Experts of a small language model: width 256, a variant of Adam for the experts.
Below are experts of layer 5 (counted from 0) of a mixture-of-experts language model. Rows are named router (the router's row for the expert), down (a neuron's output weights, with its number) and show model dimensions 128-191. Each number is 128 + 32 x the weight over its row's rms, rounded and kept within 0 to 255. Numbers have three digits each.
After each expert's rows: a language model's description of what the expert responds to. This comes from a sample of Wikipedia text that the model never trained on.

# expert 15
router:196124103039107063091118131112125134096085124190132125147127143110126112136054135135103119132122109097122112154104098116135105094140152158071081114119111162131163101108120128108106079146138129
down0:096165168130089110145173076160114179174162166125142148154154149205146157087141193102090155117101149128127141017106138138116142148073120120135125193176172121112130103081119188131082121136129147
Description: Capitalized word starts

# expert 44
router:178128157070132149144056129138167136122103113113114103127117137157121030117064161144038096132130160121164131192078056110168130108126147111152101156146112109135133102088129130093125066179155136
down4:116103117149143129123160119124094071122148132164100149166167092181123164076079153179106131066088160170063091141099087105152172103144093152189113136093114148077090139141121107132115066060145171
Description: Section headings and topics

# expert 13
router:140103112139166058175116136107147219125143131172160112147139149078142100122076142119132074149123143110140164157125129095132163147158145109158130158137137147115124106098155113094083100164113146
down0:122113178203061115099153126068057190116121155137117040085116105111176057097108168123147139149115134107146161153128141088137129148159105061135106111116150114134124092115136127102182114163164069
Description: Plural nouns, census terms

# expert 6
router:138123144106138135201070143142130159154056159105150129106077159101183091099125124164149073186143121093121139140071130154141126132141123104128088116135138106116101086121053149110097114159127179
down0:084137133189131136143075166110155137144106101104069178144154163111099155125141118108202123060097135104123141115117140170162086134129093057084166110132053095135176169120099074139141113146124091
Description: Consonant-cluster pieces

# expert 59
router:158119071092151078131111170115175121149107152119130144094131132161132132073104152136097054114114120102153105123115119091137155123141157142159115165158115114148158090086115148065151136106164147
down4:124138091164127096135082122084121142130177125125130143100070164141129112152147094197101041115113145141050138149120156107118137144152143138123153159060169161059130081130112189080061140157153110
Description: Opening brackets and line breaks

# expert 10
router:171088126111177089066095089105111139155046095137122167137131118171146132121062148166094118125084129087143109126158146155118195077075155066091113195145126135137148101125100142132146056136113117
down0:133126083089144130096115133111111130152084157085142143078171123127150106133150203144130173181101184138152120130185163146085124097115113107119110164066106104144173136133140159072162088121173170
Description: Word-initial fragments

# expert 14
router:126114083139141095102123096109148120116095148190088117134114145111183169154136066163100065198136111130123127162112068129130136075134101112168054196147111134170132103089108153076150171118110119
down0:091111118140072166106109134130154076170114092172134137092140162131162149128096044113116087148120154149140140165159131168111126115141102110132104144123192073130164174081107189141089154152114154
Description: Verbs and auxiliaries

# expert 32
router:070130105107115084164088112083118155116075148165150086067135138107107138155061161092090092118132139118116100160125111139151122105105193106118103178214139121109126126109118143091111063089120091
down0:126114087119132127077133167055145112129114153105078133163127194081154161077056124112123135105108085150093175115171148086099131094138120094120151139142151137124116131147103166152086135118156095
Description: Countries and plural nouns

# expert 8
router:146130063147130177091112145115130096103127116118100120086099154132164086120056176131101107123113182125165138119110156132142143190179137135118083156137093109127152124146108137062124160156111148
down4:150106234124114143109202158121117097156163110092094161108159113132153182092123135148157073165130142065123140099138128152170126101063172108141127137129076150115122153136118163160185131089181091
Description: Prepositions and list breaks

# expert 55
router:177150116103098104102089148102128153108117115116141101080135150108166115100054137150082072149103126107122132144094080156156182087132118110109109118124102102126151105153089095107172104118120116
down0:095156091136135041080119138108144154113102125122151065121145134126116182119099144137156113191129138159147111121125057104120145060094123138191132135136118144103112139155156064084139122153093168
Description: Table cell separators

# expert 24
router:165126112158085120136089156110157200136117102175085165137179196135160080113122128172075088133137092089163100150089083160162205108068128140167090150125089128170164099151116160139161123086110123
down0:157121121167189176144140160114119126161093085099128074109107134062121164113160135151145128140090102142101139122090133108077103107121133116124174106080116105120167148132146138146121121139130148
Description: Entry-opening capitals

# expert 16
router:151048104163081133087125164147135168102057164200122134087098133138155127119105087109046100136103111067156137158103085142138104098125173166101118140144119126116135068080050108065159130104132181
down0:086143127129114206123146118096184152058105147181118165114158127126125146099115088137124113069147089185086159094101130168092130114139079112101132138131153165108132107141131172098124105114104183
Description: Time and clause connectors

# expert 62
router:137101100155149125161116153100103149129051136151122136097148197168133120092145075184133031098093136061123176108093076131151188149157108116109114139108082101187117131113152115077128075159144127
down0:081074109106185113125128147150095124149169120098104120109134136134136106106144150105126129159156187160103114192149115080097098153103091157086117070150130155092098173140070125203136174162087143
Description: Empty cells and name starts

# expert 21
router:130107067099102134132114120162131155101093151143053110134169126179135055114081096102061127112141137098144108133069065063149151114126149104157090147182076106151162104158084123106152149108156138
down0:168156104140121145138124167130118098165139149101131147171140188183093159175125138136098080099107117118131116127102099155111061123150090111146141135174125146112189174114100140120128109145127142
Description: Infobox field colons

# expert 45
router:170134162086116135174071136129172148109087107182124062123142138116129076087079137113147055124165151144136087169091014124179174166123121105128102156144098128117125122127102232073099110165147151
down0:101140117103132148183179189114139153165150166134172105149159141116089106110099152151131125158133169117073086103124167122095130139147096108147046114160111189159170125158146129130170086114235087
Description: Section heading markup

# expert 49
router:148157095157163127150103196087130194132092138166131134126105173167102094093113154146086107125160104065205164175145100157128099125106132139105116159118134129141153132121083188124095079131111108
down0:039194162091142077155056108090054134125143129117101122094131099154138128126149122167089099121120127151110096114149199093113093135109144140136087130125134115067143140118153154154102098138102133
Description: Name-initial capitals

# expert 46
router:178161121103134133106081126115129175081073116138122137082189150099176095089030140164113108170101121091115111152060094125132181110136118097118079113150118095132110080172087149099145125132150078
down0:078127154096202182113156188117159111119127071126125165130093100099105128124110076121080081107135097089173133174126124133129133077129135092128165107152066106145151103146106131154170102124105101
Description: Table cell separators